From a checkpoint of a small mixture-of-experts model trained on Wikipedia: 32 GeGLU neurons an expert, 4 picks a token.
Below are experts of layer 10 (counted from 0) of a mixture-of-experts language model. Rows are named router (the router's row for the expert) and show model dimensions 0-159. Each number is 500 + 50 x the weight over its row's rms, rounded and kept within 0 to 999. Numbers have three digits each.
After each expert's rows: "raises" lists some tokens whose logits its average output raises strongly, later layers aside. This comes from a sample of Wikipedia text that the model never trained on.

# expert 42
router:453398488527424449470475505538472527568525506507562510505458518566486585574504438475581559559440430456520496480459506513341497529437535505474423495520636538414501562548423463491551537426515455399560497533539461469521466511498496553491501542437461497441529494365567443413523475508523502482488446563489449474593562535528534507478511448510580489511404527534571454491502623529476452546537560532519478471538538416463489508623524468431465506426491546526547569561469528462506542415486558
raises: ",", " made", ".", " and", " (", " to"

# expert 136
router:431445437571449545533540419515399634497520523537452525540531451609633457584418439465500593594504527515528566546427509501480565448470444588489474455501575566460510492484507504527501503485531376484520462558524426497559461564492615566542522453491545511481519526493465485488546477506427542547423597509498503502560555588599494440475541495550468498578498447467524493555439528490538591408466561478488466569491478409456453512518499479449472432449522518551506555481445516548536524475545495
raises: "par", "kar", "fr", "jo", "vas"

# expert 11
router:353457445490418564535505417500487483468435533599425464528538461521525508551604540482580516512575564486456524500506474453484463490507472503480403564415533495422457573408457502507511555431592416423572494520583414507528533597445519415546513518429503502482503454470520533475605361456547560548501491543533431447484541601503469400465570523509494491528440543503462523499499529506527486482513516463403489510451488518546437561516521491473559478448467531493490515551511632517489591525494504
raises: ";", "one", "awa", "ing", "all", "ou"

# expert 102
router:404469525551412490429543427528585479599507509522569558514519554514496582553512446445498559517554534484591479485424429510474462567494549555507399430515462447522409546488517470483545599498509434477650517556502414561492541502452566547559502527409488330517522551426575484510502472494471512584439517511517479474582553546525529548435478480467486486539477557404455421541477505485492506435488533506534524484543561539471491527574493537356474483445504448482470495524501532493458489410544480
raises: "|", "ed", "uction", "over"

# expert 9
router:465526548556440499450477490516434474522567547566491423462552540502486492540485508442455469435496529487522443550469566504480468503493579469518429561457527539440390517415442510549547465507559481498563414501496430486433438553469540546579461515456524447528600597409620486554481503514416559517419505521557454501503560599610482431511480460469524481463433546443473448552480534473415518462536499470419447523428568475465485538493507483466496518525554516517554645529453575488366477473597453
raises: " 2024", " 18", " 2014", " 2025", " 2017", " 1945"

# expert 75
router:431460526540449535450483463493449617556531531554539414563561489533573497465511416497484489578423472519563515464521500588536485548406549463518512526542588489485486486464473507434463539495535478467527541476613469601607476531502502450542469455470524368515539500466584541446487478472434490501500444431537507403439627542505511448595515525466458492454505431444532511537431498460445489463537452496490435533490491508453434497451528571473460311410585556479492528540502533580494515467520537
raises: "  ", " 4", " 3", " 1", " 2", " 6"

# expert 137
router:459524432552460559524571459505414531509579593580434445552498494496547479505589514494520450514552469534470475501423482436455510455492426445500439585486551547469497587511542449543524507430588484500485444489531392502534483525513586444570508489550524492464565510491548508461512392472442575580422500537524511399452519522573482458482538462642509492442427516555565530460500507437447509501503439454437511573421539411559389485481600513398546452487510420477451486573418506460469501530510501
raises: "ape", "ores", "ured", "ore"

# expert 49
router:469505444558434436476493382512486529562504571512482497450512434496504520547492515425522493537513435436503610448486498578486494532520537589542432472448513464484464550527460401516495507511521478399659468492557388511511522597478566494576424531391425444516488509447545464448551466494481542499536402508482475469581526566532443384450524421551446462499473548435562489468460408525539513513530511491463489472563530577448505483473501532418469490448468545537487534497424521540489469352569552
raises: " |", ".", "\n", " (", ",", "\n\n"

# expert 78
router:443520454575353524466498369557492550528506526514433525447515500450553532613546492526447536523532450447554580471419545472494470569401500490533449508479505478481519538520441503542484583527505419503584524566518383527425575540436539464541460479432438430548577548374558549449555445465506480558463440531601456497522579557491526483497541510478468473506429552480434511590467512472513444499465472532515536452491500547475445451470546534402456465427445522529467529465467471557481528390570482
raises: " |", " (", " location", "^", "\n"

# expert 28
router:459471507528493525485514499603469547450489582536538497477519523516555580478584424470469435481535497538506503499414466506459490492462451520469460529489436417523396677497480432588564559436578483544502395478576455484524521500479519514535494525458526444515579543509509494413562450511542532603448469506501515416474553537575382502557538467519544444384433572542461524530458577453405407483568481443459548509438427475426499513501540449507510462426576505538423556485419489530520502491516489
raises: "á", "y", "avi"

# expert 69
router:515469442493516508506461488525521467470447553532417544541578417537538467512439464481579486487503493487537494521536471523473554489427477479420413515543564566478416514501514483507527528454564433579569435527550447592511466522572513498572538566454487456559576464497493534365626530502489526525416505465467474530570592510533476421480493505576512512478419430533498562589487516552525456465546431526523480579457508565495506594608494502424562408476625479485486612579438536517399495474494544
raises: "ike", "ales", "ard", "agan", "art", "ars"

# expert 140
router:464460482629490512523419463522485587571559479538454401538551570576441500515556461525514608515474474548544487541490527414503491561490589473427460478451507505484381548479425415538469503459558497450546555486600472514493464476441514467557459498459544444474503577480546553520608401408479502530511476482574477482446604533531516440565579471449504456491436436500561446542397513482435487512522487448506429514490509476452447489543514480376625421456518451536514520489497469506483548519590474
raises: " In", " After", " During", " When", " The", "\n\n"

# expert 41
router:432407522631468553451475510511485471495559480486486489505616466535512505522537457500545508536415500477543480514452543492477479481494471487482468462465518546504491533503603438596489497465528463433526456584646448520530489554469518453564479503445432348521562540466497504445510448429463524507453482534491533473530607569552445477407515518581411435491422516441507434466468522429506459448505601480463439419448499407518517554525558447465447424437602560486436587531487500449511537474589512
raises: " the", " a", " She", " I", " to"

# expert 3
router:463507420525500516499499478470475498505532535516457527541533540540525504558522459389500500572517530472438525525460517459440445498447533529530426444469484574465494589467486428557533485461538485505580473444514422535508486572478573548548528544399525445529525548459580416409587455542498551479518431483589471550559524510645421494448462421492582476508481524530513465526424490529550514503519500520491433445563441463433506461455522521418479468362616596593479489574432562522494502391552584
raises: ".", ",", "\"", ":", "\n", ")"

# expert 87
router:440491495569546490451462465517475500505464515547465536551571437594589595550500398424582557496516490549534539521475419472487517456429494550432432516478488511519395546533452507496548513389527514508560476523554447525537550533435505564525506572487486436504560554465549512428587391474516456572472453468532473393566489491494513538513427522583570457479448498477474488606424474510462457423524538464465415597510492546457455535470480445460501411404626533497504585492496522478411512485527581
raises: "oma", "ile", "ub", "ora"

# expert 16
router:487552502563503472485537465478504535603551533532545421568538460570556478510498438438465510479475511498522512492509543416514487469432529424494477434438610532516467529368432481455523561432505462472551520417551455534613491525435492580546510566514521397492596602500578411441532485498424618608508497471533459428440628504513515491597504517553489501512510469448517487457462551446487430487621555519480463508550496522465452507475557512462484416469511507501484546583528609547494491468514547
raises: "-", "\n", " Won", "\n\n", "ais"

# expert 72
router:524430535484470563577497457583431541502483495503500519604609466547524525453451502492544484494577536471556495435469553559452535552506524467479456483521490440389462556519495322537557543479556414492500483531552453481525568628429528432536448512409504465414559461461545500439579523454466543586520549454430393482448521513473526594519538476504554407417433572478356456453484539490523517454547501503436582466469498487487511546503476471455513497489469473586478456502440496492552491466506518
raises: " |", " in", " of", " the", " and", " for"

# expert 157
router:433504535544480470430530416537473540572521524485552476510594530473477494523444482466495515472467476484511440525472556561438537579496483574511419476448538455493479563453467477540569593513534352373563473535598386479469530493440579476532453581495537502504521423515560577526554498489515459457458475466494460519509522536535393515410536521487527450507462524481492491562453509536528374459508505532484569474500488520525471523575588575364513485454568448614491462556353522528437479494525502
raises: ".", " in", " after", "|", " while", " before"

# expert 111
router:515428490466503535482459503572482532511495511582465499478442496603572570444498515451622570557528502540481496517462445402418556480465588483454461504494512535444516585435535439486533516509600459532613412470518416515576503499446615500585534458462467419517463556376546428448576537476502507612471586499585459520554476530487472519489515501559533536459454460516531413545426491441520427416594505443468473465451525533478468503521561502382587495519541460519506458517546461515494528488485499
raises: "the", "ori", "c", "rel", "class"

# expert 94
router:489528497552423499444455436548453455589496559519492463552583470489470466509502425405567510558530497516466527512435536516409572532522486497487422556482506489459464496474413441521581531478569428437544527486516398546472443539428533445447432626475541493543532464448586600478516433464502499500518446546478361520469560520581415556429476469463517527411474560478536502524445551459605459470437483466478550536500500445506498490519593507465464495454490465583380554489486558514519542430610530
raises: ":", ",", ".", " to", " and", "s"

# expert 113
router:464494337548496572539455474456442539498516440562464449534527471563482468568584431441488500549520532461436519516508473558523495461449590438522442511492553494495531471508455398508557471437624503565562453438562437560565492479505520503495417560451485382544526554461577445458608514519569569508498448491473479510549493525567504512505495444525609360563499472557547416511419483562512417449572495476466482439477530495517532562531503527477510391445561438535539488506460491503470475453567466
raises: "-", "1st", "General", "American", "2006"

# expert 43
router:465467479522552557503546461535470579485481608577408509499549512581598532567502437478574556481545472521464518480496487439475543466466462546488444620463477502457497601465496449532508510411534554489493442509486425505547573590476471530497558512472487516499599547495551509416542402517546478604471591540506423361514545594514493469548484518601499448451504554544457424521483546518462444455571447452409453559489480500475502414489505462486509413419478394465513495499473616525484538542506490
raises: "ve", "ft", "ci", "va", "pe", "vin"

# expert 55
router:381481537445385542517435461527483489483381524514531499515608478495495469544545491452484514526470486504502530530505451528459534510450530481413489514517570493453435561470483481495573545407514501410524516487625463438611502591503517416538477569345454399510577498536595585431639458465478591561492409485521409434481515537549582438415503509468456494529415543511453470452492565543480530530504482501478449534457490439516425473460523503452500464471516529484443515529527500543509527498520519
raises: " as", " in", " to", " there", " at"

# expert 130
router:398355441561518504541515444494494572520502536567474463522569546512576620554487443475591524502536457502461530466532454518408547416487518557428496538523589542469487524467476505532560489378549503480524422453556441494532506479472514469550473539528446417583617527468509472485566481489513474564502536500522408474511531564510539516465483554499588371483520493548512399595472505526459407472508476424474453566510487534390458507570491505434531487386512484473499505491441568518455413495510557
raises: "s", "i", "t", "ed", "ism", "km"

# expert 151
router:489414396590505455533514467536493473517568498582539503564474508570559464553502412419622540492579527599470468554494580454475497474493525447501447461501462478529450634485541445510611492484511458419536438456595412524487541537414495457585557491477418462522606447495522449436596487483452515538438517448557520420518544555560498467508508488585468505487467568518474527495569487471455413547541468469457473513515441484490481505541545398477559491421586511525517584468494602469505496526522527
raises: "=", ":", "ony"

# expert 125
router:396509426513471533412506484573474505486496585606509507540499508516489539425534451416539525545498556491479557465428448406455518534479471540439474417475522545530445499461532544484565587515500474523581475371489470506607556494456609547579512533406568451543544473478647528492533467504492521543498430536526428451523525485539608523458473499503574463503408513528529473592495510568514451426518501479489468497537498499434487562517488493377540485471565470607433568527465538499437533486594540
raises: " |", " (", "-", " was"

# expert 107
router:409465491503402558547514500520511500519485514645581496539456492514567515572513492447601477582439534547455439505492424495429590496431616511472456540445499586484467600416476400495588541461594480491541437572547423550526512533466546617541566545472473458543485585450574471516550499462527544601541542501515506486509524552495521471526454471494483538439448465546471425506447509452544421499525472385509509487423502530543472506582570534443536456441503485579522491496437534518487480437450485
raises: "|", "port", "under", "United", "Ge", "rel"

# expert 105
router:411518470593457603543588455452481527527491527569483497533513539490540575558589457462576484479518565497503583525451576492455524497493485452499453543491580508438519629491538476491545554366536483458479503537570401495478466557456547492496482525527442528456614545451497492445614435437421565558511565531474487459429531526514471513525516493604464449522421604579536519450492543453457520504510556511450495584384496476505451526512542424425514414424492448488470470515455464572487540448483546
raises: "al", "ing", "ation", "ed", "able", "ational"

# expert 118
router:490416381468428583594463466474394587591543489551439501551517449572578511556521469436548563513452479441492507536491471448514584539467449527397459509409586557514453538515487475542541558410533438489549569495530448411521522508457516509562506473476468455477593520503471483436562503483448549450468539542556473459532508625629460469519494529513539541559471492472396457565515572475586490504578513525476497614535509447488474533509469448447489442502483490559528483494494590522533519402513465
raises: "bro", "bre", "tt", "bed", "sh", "ber"

# expert 95
router:487518498531382502508450441483486567549532543551570452457482524512582526502521501494485623542470438497510513509445467513422477532430466497413476531504612543498459566487486509606558530451580439541523461527508422526478597510511579532633494542478552471575533560472539544470511458529488450645431470525577472446476509541563498431531604518557538452464458541527444499626483595510514479493474494521521546487456463437410504511459520365517510441520512517566440606517448539514515443518553515
raises: "-", "'", ",", " and", "’"

# expert 10
router:482496480514434567543524483477483460494527525518527510502568564522496551510505476396550555544469470508571600450443502483422560555505486567524415425484518539484526587507504421541563579516539395373533429522563474535521438541491566479543479458478526509390589565355560393446554502508495513553491439469517467512533615517522481534495459455539481407582414555538467468491508554450467542487590487424510522512477524498463486568566493388456526420480468528564501509561445455416478550449493499
raises: ".", " in", ",", " of"

# expert 141
router:436489558536501553544394513433567563497488555623469532479573531535626552567518506480548528427553510500526500466502507464490560466472482510526441537541492574464408580430447429588477471464514525446506419506484427550526496539463586479522525499512528468470572436462500455511544462545521496535432526490558393428437497573497496469522487525605450429444509574511503405556477524472524436464562433489397452496512524524449469531524555412419550345424509520491460549515429535440455435475492486
raises: "do", "da", "lect", "di", "rit", "zo"

# expert 52
router:447490457533421537461435492545558502515560492516512454499583487505562482541469508507436617484510452472537544588490521458450532496515514449501447562479569498448558490500512523644503492409520459522468525463494433482501498518477582575619456499455504460618576555455555503479555504481449507506460430518556435458477665525501471501523533514502487431448488554499442426577453592445523481548503530468498466550409463484422458465471605425477517485502416464599499605583502533495534478444607543
raises: "\"", ";", " respectively", "."

# expert 138
router:462465451463437565482503440586449538546583535486461428592563509500470588603592394455554482464535439556547572468522543508434525591478528509464406459471574474462479507476543509552600537492549432558550490494501480549541534510455480533504508483481500446419545506366567477519478494520543542568434506509560419387561586507492544515438560475528552354496462594483452497477498568444477481466499527502458526505442498477483488540509516507395522462447441515577562458495507544464484497384545519
raises: " (", ",", ".", " to", " and", " with"

# expert 116
router:525405486580428612489476445514457485531548549512596443493554535520523493549591487468529503515487478514529457501491427593405485476499462480485480492451545522502394610513552473556605515426565502482551487542519479492515527499428538535528477528512522498530545569528534436459489476515527565576414478561559525411468552569640503524507596530552471455458467544529431502452467540450485467471501508553507505502470506430442424428525552336481524413412512580562455524496373531475537497444472513
raises: "lu", "mu", "la", "ha", "lo", "li"

# expert 18
router:365560407535470514535459449478485528589512510498460515442485472523511501537535489474513493585438562509444496483401474555451512505467570584488365444544573509475475595492475403559547505487528491526601455440489454547539497532516576476555469525441554454536557558464617482461550465511486505481488449538559515557548575531606494584440495362532526520560479506553556394482515516506559451436559543531485478516491522523464494512525525545399537437390535462578514488519441592537441499465531531
raises: ".", ",", "–", "′", "%", "'"

# expert 150
router:426421521508466527468444457519439552522484511570420460470539467439516605469480476513592545533505470516480540543499522444405501507414489534564453506531631477511494512501488458560536509418508507553564463528545441524552533481548504520545488468459498418557601510422520506394622496463408509519466585494511479397489522549500459581463545425535613419474456425507445456595497576468479426520541458436532546557526568521461483509558568450435545504466483503577483482591497563557565474418467542
raises: "ored", " with", " in", "ave", " and", ","

# expert 17
router:493511545521458506549468443420460532484418510594555431461443435548580508564545462456587535434456462496564471561474533505406549595481477532471511501481587592540415588504534454517514525442563441449512485508531437519521544544482562531584462440432513464556586491498472545492558501503475526592468506528587476508486493653541470424559495535479533487520471549492455457536484593531545475505525463446494503444426471514389552481502562452511516355442516499473455487572418587514590493472562465
raises: "te", "tes", "y", "tt", "w", "sm"

# expert 5
router:444497516504506519459521404516472504481473561569444536505567546567582566553524463494528538500473430595496535476462497466490561468426501581517423463488544500537500485460528581471488488444500463498553463407508440583584525473517576570563499446460605452516559498520520487491586429522478502552435456496562464405584541558511552523437467535543548427475408495606498492598467534470494468468576523385424463590486509560376491548534561494384525441465532442511498614509479478492439468464537477
raises: ".", "I", "X", "(", "V", "NC"

# expert 29
router:455543436525341520471448482564431516482552516581450418515535503499514557603571513499468536511501402516518534538485521393421509508498548522471457467530575536410481509428505452534508463526524433546563481525512461477524521492470528544550523494473578447492561504428579456499646444478458529543507431519566458504505550570529456477502507507516540486428415601532516489561451582465474463576486489463464467453467412494407464453494603522453487477450445489643524556601484510563513561441546541
raises: ".", " which", " that", " on", " located", " dedicated"

# expert 23
router:458539501522494495577513498512445530456484466549461393616505460658511462500565543485571499500435518476502476522514486526483577531473553442426456478473573559439494484500463405471550568497545437521569451540566446616544547514455468560516449501486473443551508525456577409504630540558516521474477564479497509503502521517532589563560493462496535460432407520608541425538402522484472423460548452430418489465490529474539469523558587538398572465509473483566552546532433511465488539422509529
raises: "F", "Sp", "D", "Z", "W", "G"

# expert 159
router:352501485560502531550514406526436462500502456614490460574493553582540514450555441471589510516477507479496469557477398552504542512517574479477424466433563496487476522417526469543527529503615424537526537563487447529592540594383464506473531552438404453529502491461542416442534473515475599546515530451475451471538506548513464490486419472485554551518457504494530417460464517449527401394584472478499549465387503515520423544559537492472549377455511458507482498494444547468473485453488535
raises: "A", "star", "P", "D", "Ju", "O"

# expert 45
router:467475405549438479467412394512540535510571538557567465468526474514524547483532494493513507564508440534529503547450457498424511588417507459406507491474543551491460573508565498497549538475527476558497400529505410539485512449479538497585508539506496431548539555487559464432501443521480534568446441595509492434459495501571459473589554536575534422375452598471468518548545578538451472550530482551486552497496441476410427491468574378502493440470505521534459573497389532483533423521541625
raises: ",", " and", " =", " is", " |", " -"

# expert 36
router:484462460555464529495545483534468565469554555528499516528523491517537585469541450478601469471544480546518468497486506494499531473528467460457415504497536488476493617479461451544512540376550500433493476428561451528624594519550509468578575513491517491470603593519509466376647441496485492465420499473508448417493552546569523454494405463582549463463479529569481448523502507439474437456534431476479458565463536538484413441486569410440512461422497451519422469568449568542466558470411554
raises: "rie", "ree", "ras", "irt"

# expert 109
router:473451472467403521524419476535512546551574562478503496588586457587513576563602476440493513487538432513599523451538526498463536537519564545438476450505571582434521529547502393466518531482537447530570483529560458466578494568410535560522453492429505401417575616397538456486591545467554513524470470524496432404480525497528581535480530489505502454509448612531416497476482550481494490479590470474509506507495466502452508523566531473439512495501464410555523487469445464464473547363554510
raises: ",", " as", ".", " with", " to", " ("

# expert 153
router:476433505529413560505455484620448554545539530483581446511575501484458525519525473467472581477537419546595533475549508530431484594465574456495491483531543520460521556416502468572568487459561449523573508539552460546551583518481559525564551530426582389509550536374515503530512469491539497540517504510563499467429563506557513548528564517499510450456433586468428533507531605506531435486513508489474470467490380472364464546483574418493512406445506475564502521612476508477486446502559553
raises: ",", " (", " and", ".", " |", "\n"

# expert 122
router:458506427543457554471490468582484499464492557587508528504506503531451568419542441454534565554552523519439567470391429431483546492478509532454470411441524584512469496475533521497570595494546464509590476401513476503633540476446557526610546512412539470498570490423636467470549469544495509504428407525565436467533524494536536516460450500522576478502464501541541498585486486550477429425561543497491463484520474490450453576513487458400565523425552474579467547565467515505386540480562543
raises: "E", "O", "U", "I", "Y", "M"

# expert 127
router:438533532524447478473492439487459506510551577529543456546535473628585480461484432502496429481444472411517518479491502560542487475409548467577449447453610492439535522404589523464512602495518442500535521415515422506553517510464529488524490540486511441498585558484642488478498517607498532547460434485480493412440628496524572468545452442512473427538524509478462503524514590421489473470535473470499394421514493450463476503429484555463510394447521524481447501533556544543412523460616548
raises: " 0", " 1", " 3", " 4", " 2", " 5"

# expert 148
router:466516502504435569563547451464481573529490490524583549443494506561546528502583499440603545498438496414509560525456535498445604564506470548476459450483599593451526629473482464521554598469503468459525469582526446529487536556466609530515528485501499500404585521387492491442586576505488532545438508540580429437542548595541560441535463541563526462576438566572486514519499548429509471529526523415517510527504509488458561488500531493485588439505450449577446477554448484470573522410519516
raises: "l", "mi", "t", "ti", "ch", "ches"

# expert 40
router:417452430554466517467532463536499503516486523619470544537466467535582589489523431439519554541513501446414532474476439515532528454487518548466420449419547569500425522469543444504518559434618443497582469432447439476507473480459553485489551523437594419580547480505650498522556433520499543486477422511525495497532506504477491539468477409506567391539478497520535475526518525545511520437585465559437441491502570462448475566578549528406444461434582502537539596559507542455443468447560564
raises: "5", "0", "4", "2", "6", "3"

# expert 39
router:376508529529498539461504511531520577611558544526480402541568507547512555508601484431538551505440482488576423491454547487477525526500589501482420540380592504498397563425484499552539559498565481443547509511498454544526438520515538466531433531390530363476577529463616488473510432482515544484470493535463467384448552548512539479513503498520547556537459536430427458569486545502417561520541507505412441466488549361477483528426528490489542454502520562464519569512458508521511473497555512
raises: " 1", " 3", " 2", " 9", " 6", " 7"

# expert 100
router:425462402564526455477500462542516556509472559542453494506590523541533528588499443474519504532558476537431520606397460511449500449494488459479436535490532516483451537493487463531482480391501551565551431434609418524486463447463518472540512588472497432548594533478598457460538401462531519536481450590432458474439522510567518530523511436485531346394476549513485428593479544496426391499552421467468456592471517513481411498538547448435482468470495495504490557489485506514441486475489597
raises: "y", ".", "igo", "iz", "ime", "iti"

# expert 22
router:432460519576474479459398462531472509488516499538538549551495411534496570487493425453552490480487464509501584594465488487463521518489435540480462535501467576489472534511616539505496516462519453447503494486642373473437482526469582478470518453478506442515549551468504547449578495448464661500486422528462475491459615538580523494547488456571444434444512540448543440624487531473505471446553463403474463477519555525495511522545507371470569488435572470548520604503399513415505489535485486
raises: "aw", "ama", "ivers", "awa", "ag", "oc"

# expert 46
router:398478453502418534473504436598510499568529536538461476516434538520546558515516449444616535519508539473435492463422496500452519486443546577539406487463506542539479571424503460516507575502647429473560435526523415498514574440492556516571572473439551476529600415455573517514537457540460517498438407535453536452485540495451460555528519543498573496558498545545539490480498596532479479444622473572496480465515642477476426491515529535453531405433513509525479595511535575475468550501496465
raises: "s", "-", "c", "f", "w", "A"

# expert 124
router:477468531493508542460466410522544441483508540545595547524551553481513517562528484467472482523504471504491490593541544483512504526478554510464421441500470593450531482498486533517470616463667436442561563477526433540564503553474606448474450544494488419513520506421564481504516438464485534572438421532528469435579543494560483498529534507502455423511467500476338453591463504407410508515489593568485450529544525474506418477482554480464462454448540513525428566469424497536603521374505531
raises: " and", " A", " (", "\n"

# expert 93
router:501501435562488551572483456561465530451555443631490500597474528505462452485583517506491556536524502465534464554475451469490551491491630475421469379492490600474449471540470429466524557479518428508593456530509463547513564499459512501517411636449486466532513501471586430481520474545486624497488470487477471418531537522551605492566509507497576464541400482555527439511436536487426443521517552470467486480494538418524480450540523481451492352440523407537536569485431491546415498510534484
raises: "ES", "Y", "P"

# expert 12
router:469403435559414484553460466511517542525561528498570448538518524502490588593534449489558522580476384459549486496500488537397496551445546416510464457525600556447499597525522469526568524479577458431546517465535464464528439486494502576510448572496478465543531488447484426387489491475512514467488481557528440468573537556513561455452562466580560454465454580542482463545523664488480418547487520483508509491532467415424444600616498460471489477393519536513515581547458509477510498465481552
raises: "to", "ky", "te"

# expert 90
router:447473420479483527573547503433469521503545515536501440582611522575471464495539489493473578500578488538530479484493511505443537528553476519483451517518506531501495597501469475568601547505544435505603466437591456499592513536436472453521514475426501469433555522333496537370526470534504512559477517450526492446541529504507420440444470385521462371533432533433397440502490544446412419444509507467544522488489515487486499492571559427481520495462483544622478443541525474551444557464440543
raises: "bo", "ed", "ing", "-", "ba"

# expert 53
router:443471430540458513524522454475500532501483463650445443620470567547539550552522498512553515529481573439476440528497395453507604565482561418434422453452469552468511523460449409491553538474565509488503518551518450528533529572407575565511511574469485378524507547467569410487538494440505535577552529510534487503532486542510610503495492426490595392533478502539563406516434521491529450454585483453520512436488491564513450553569524520469496439444533434538442550465522532444414560487509499
raises: "1", "0", "2", "3", "5", "4"

# expert 0
router:425519490490545530465550455487422495478494561477514558536642477462559474511516449475475491501463508575565505542509506487507577538491580513519459442485578570456424516469502552476529495537613373423515446525581482504521524505520520467608498544415468416431564504364510491524523449415473510579466486516486468483513534487548516493506419437497452415514466488522444400494496534442578549419516512542458513471510497448454376489581506445407382422401523429487499496491442530468587496483529546
raises: "s", "d", "y", "se"

# expert 25
router:400428533480407561517524422519527498563515559514574451549516563547454549549485484439525506466487501574568495534557506532432553612483541494483431477469523476431553517469486486549573592521575404472580564452532385562520458585490575514498550454478481424468563523545551513527557464451474428475455445595511432488504585556486485547422536416505509446445425581450393471526479507447418527496486599563505559452528582539544517520543594481458512457462480509549428481540505498537509495422492503
raises: " of", "\n", ",", "wh", "\n\n"

# expert 19
router:421426418521472515557502414512458538459514483583405507554539551540578565509507514479532573540499512516456569524532603484481570450495449511552487504483500555356479591427445420541529530462524358434470488461593399483455481589464546481435453474481469500394561501427521500479494527508492528555488548482501441411537553628502526459482515510544521515550470541508478463553405555469524482493549535460403473523500459576478467588564486462454539372512502539519474460522460525443544471502535445
raises: "ti", "c", "min", "ven"

# expert 143
router:489548533478453485529506532499483506536534508527623452558584511511466540519578528448543488509485478504569550461510565459391527486481510492482404534497517475421498606531559362529550518539551449458560421517628453492533500596394523545510536458468508445403570558435558504462500539542440520526457535464515489415502499504490493484519520393531526361491395543562418443489528535475461496467582449462574522520510491516443473530573552531449570471432454522632447509500470484482541559435466514
raises: ".", " in", " of", "s", ",", " by"

# expert 108
router:400474370529442500453467466465438497523566531537437480494450489512474504550521535455449519573522528472507584489484503499452456499479633512501481435480526522502490561491472479548510502517567454476592423436508454479559537531531556564552535515422529493538599524450633414528578464544480577516477492553598474514544536544553437449416474436523556413509455554514500489516444466567476496481520556463557376504513478551414393457512555548410457470474536562590547542494489531579419488405519533
raises: " -", ")", "\n", ";", "\n\n", ","

# expert 54
router:401511473508509569479444440450432480504478530559428549501558510530502518539484446382480525561465555567459582463458463463541484511543604575503481479481510569494489518502463480548505478446528500580566396459488443535621489576467518536556449541436558474565592565534585452443593431548455530475522479516510459511583568529538498493466478437518479455517497549565517427504463494559498504438532549527440459530535441526401548403525545522404533460376585478590515471516476541555486479493538625
raises: "\"", "7", "1", "0", "2", "4"

# expert 121
router:490536399526428551426465499520557502531480556531436479519481504531604512549536437493509541540512404487461449400374491514477517508423524463545431452546517514525408561443538426549511519502532438481535476494543432395488412509517545495604512526395553502493561487493566544468588457524473550501460452507525542474517559526643432458388462516499559377530441585506447499509470541474502509515511528502395462455480574574455481453461620436502465489450470517561514529544520477536527494425530559
raises: " –", "-", "–", " -", "/", ","

# expert 60
router:473415515530511505491451458564552501498485505610419437461592563565502500534480494468519518488490511566477402490428431500504510478445589527472448527478486506453429557466428455579458473398514567543586470530573469484472578524475523465563526551426472448531557576532566495482574442524562474557500479516523506489508505514546460493568474435471568479371512459528524447541449532432559437435528439441447392537461530455436489492551480462448493398338557475497526525461440544462429490480567595
raises: "ñ", "ella", "zz", "era"

# expert 20
router:458438461546425475535529496539493510468538521613511445568521483589571503545556426479525495471481509481508447510505431511463562552466623467432412406450506523469520521415462362464529540492581429515593466528537449589585573529472500485473508641500408423547476495394566470460551495502505505510512550520489467462515511499562529488476457476492552454510462462520536397457449511532537418474542503458474450495503561490469440518561472501424487414449464386525520611456454521506433488429578494
raises: "M", "Te", "Pl", "P", "B", "U"